config.yaml
d_model: 256
n_experts: 256
experts_per_token: 8
d_expert: 32
activation: "swiglu"
moe_layers: [0, 1, 2, 3, 4, 5, 6, 7, 8, 9]
router_score: "softmax"
normalize_top_k: true
routed_scale: 1.0
init_std_router: 0.0101
lr_router: 0.000588
norm_eps: 1e-06
beta2: 0.98
Below are experts of layer 2 (counted from 0) of a mixture-of-experts language model. Rows are named router (the router's row for the expert) and show model dimensions 0-127. Each number is 500 + 40 x the weight over its row's rms, rounded and kept within 0 to 999. Numbers have three digits each.
After each expert's rows: "comes after" lists some tokens at least twice as common just before its tokens as in all text. This comes from a sample of Wikipedia text that the model never trained on. Tokens count by the router's weight.

# expert 159
router:482443485452549510516495538561510560509468482544444463483518493559449485533495510500512589447459527425487465476504433492510575513480498563533471566424546491505472519479458479503534441465495507488469453562465541521481515521563548522563514411478526564450405521528569500503522489419420529506577453542528546567538552541481517433531554478420539483474557467557436515539447435514578514504550
comes after: " (", " \"", "\n", "-", "″", "==="

# expert 167
router:519492508495490530568562540532547483517512435581514486504532482538503537507427553484461450508427545457498431502538501492506541493509483485481521494536476471473554474447523520531524407492525416554515507471528487473512554516515496419546552506493475448502488473512468473569426515462431497494543431441446512510452561485421481457512546496520497581459466489527554497505443546430498486453501
comes after: ",", "s", "),", " announced", "ing", "ed"

# expert 169
router:571488518474548488473464491566455532481525437462469510445508454522520505476505532521569526537573429538534463450531400507570504514458558454520538538494537502514439519456464432489557460476534504517505472431442537520498496491469447450456452541441525461489511457479514505561522512460546543521522532541575468457480490464456498581515489407557471522492481413539464555526482496436527473458479
comes after: " of", " in", " is", " as", " with", " at"

# expert 38
router:570471606517539505450482498463503560507526539491500465442442427505460450473501510486650484508526528505518434532504524505479497552466492553523560477467536462485509483557417508498501455458473553507527537526377527535492501391465466515482496521423465528499539401479558473500540501539460469450531554439554506470495456505491493596524464480477531485616552532506482556560521570425523448501495
comes after: "\n", " |", ".", ")", " =", "==="

# expert 132
router:533590486505573432522490460509488508524546503540512518469523452516515543561478422507428463476502501473496555551514580409533468477510451520511488501477490528514473569585476419518440554551481529510454477510520460445499454531540503484504496516448466412572524456504453557466490486556481430433524472447466508531528490541475422542556510503522517468499499531540511450473578483516526480511483
comes after: " the", ".", " The", " and", " a", "The"

# expert 211
router:477481601456547527467517387505489542451505541505543497523451443549532431525456490550469418502570492520481562515484548543458459531536521480475493532532482489447506514485554511493451497546552528501534492530550446525529513531469424455450475531481438472568582442502450497468530529513436500483474555451491502528555495534465529480459456510480503531544450459496444537478498521522447532545423
comes after: " a", " the", " b", " his", " ass", " B"

# expert 122
router:532492442528467573517441501531564451525504500536539504513498543520509523500507500502472530480432502442565490459578513520422534497488466509572484533566531485485548473529457552500560448521524445537457565424523550433540599566445500470533494556492503493502467451455474523502487517434445462459452498506458556451466549485563502510485550495522492568522429488502563455486493525461494486496450
comes after: ",", ")", "),", "s", "\"", " politician"

# expert 226
router:541566532489528524493499476472441507543546537489447485479507564498483474461494468517585474474496494533541424507500514443480497503549549567526590503523454423524536473525525474523515427503476520534477548526514506516497521422456465471492548466494436500558539529499518439536542498483523480577516527437616488546489453479481538556538547479502507417506546426516477563522524517428487533430505
comes after: "\n", ".", ")", " |", "==", "==="

# expert 89
router:447424462475437525603520486448458523556445544510490426488447552486495529540470530533485465473429511448523473524542482522469543510503495432423494537519473444540441457477465495575551558450404460455514436415518553513441560520484428556526497483463460461480457452511501488491465474532487477563487444470539519535523497527434510502506431464471507412500515536527439585498556501553483520561533
comes after: " (", "\n", " \"", "N", "″", "T"

# expert 186
router:493500424569502503440521443507474430490472472498469538482504419469463531529463533431467542468504505505483493481491505417469517474474473486519552520513511521577527446480512513494512514485487461474512402485534512526512554524517466519495532460472553514441565483438453516465503496455428525520539516485521462497554432599528461576508513516520482595463590518522503569544473524524468482503480
comes after: " the", "|", " (", "-", " of", " in"

# expert 78
router:503504460540520452473536518529473479524432519549469446436534479463528531600433498471448531542459522508491481516487504416458442474544470496574536517564455530507548479518527521374508506527526522489559544458407484467484488526582436495474536475490585449520533413493446536475531511432490539500526512462513475476521497583520525572588526511512518529477523502511504495515434514488460482460504
comes after: " the", " of", ",", " The", ":", "The"

# expert 161
router:487595461464488436486501514575423477520515529411520443519524479510548490473471456582497463463491452480465565515485480494487560492473549573419494538593562474536530540535551507522443489461476497462477461510527505523550528484516472443507511472538429456553467454493468552478528472505489466515459537479486479507554531553483468511466520490486494491561494467480379441499500448566429568464473
comes after: " the", " The", "The", " first", "-", " a"

# expert 173
router:479447443488535532552457519459465532559472533458546476519565508478515481546509501526459430503427456528543541561437521487472448507512460559477472476495493554518459505424497497478443538567476505495462461473536512509471447507593460511543470500517459462483413476602513554588528451528504498518479526499441519460434489545429455474474439529544566477516468504484562465458548483506558540514524
comes after: " the", " of", " and", " a", "'s", " an"

# expert 98
router:582459484479496473536432499442545508523538494510514511504490534552537525471459535423476523582452439472519460408546476525473560498467517517473473520599501466466460522457550500539496543499478425510498509532523531516467504531505576441523468470463452476514475482535472479433536413471531522474479482580562519436437523467485458447472430457458526575445497559489558450521528543486495465556488
comes after: ",", " 2002", "N", " N", "ers", "s"

# expert 88
router:536519508493481511454455524507458505456514451499481527535493496492494456440519526481476466515455462518567497457472460506464511456413515477526540455608512478501498576517565481483587584537522460522436481530481521512495502541519562465529475571459526478486435464519467493488501447483490491480616478471490454522468570545565442589457572505554496565547434517492531447449501550453497492464479
comes after: ")", ",", " is", " as", " was", "),"

# expert 93
router:501518426488560506494597371467521512552561521489477445535510546486519562496556485573539520512486525474505450433426467549510509472445556520457477533511514377532457521573501459487525565458460507496571483455513549565455505510516512492498547546465441462516503536475428504578539482541535553527496500555511549520512518518484470496528540459551486480539458532467525536414531556476487446544519
comes after: "-", "\n", ".", " \"", "G", "″"

# expert 106
router:464489484554478529516550523483485496569437538567506506531488436501442485473480487465468472453481567467464588472513547492421509523519556515506574474523556567501487522514512566422483558486438563430535478470511523421533434537534503522531453551525513522476507545555499562533601441490569469443473472522491497495523493529460482555468511459503491535469439494508517481461520445496495533449468
comes after: " the", " a", " and", " of", " to", ")"

# expert 204
router:488499476499534419493567527548520485505474479571458503459569491498449510523538476451490520449458496492467569423438519427440450465514507542526601534559495555574549456534501526521553540517497463458518512439466506504460469573519433514501466535526566549431511446497482571531511545494409513487480439517500411475463435570528465607513556452510512556522546571524548474534434552526503554464449
comes after: ":", "-", " of", "=", "|", " by"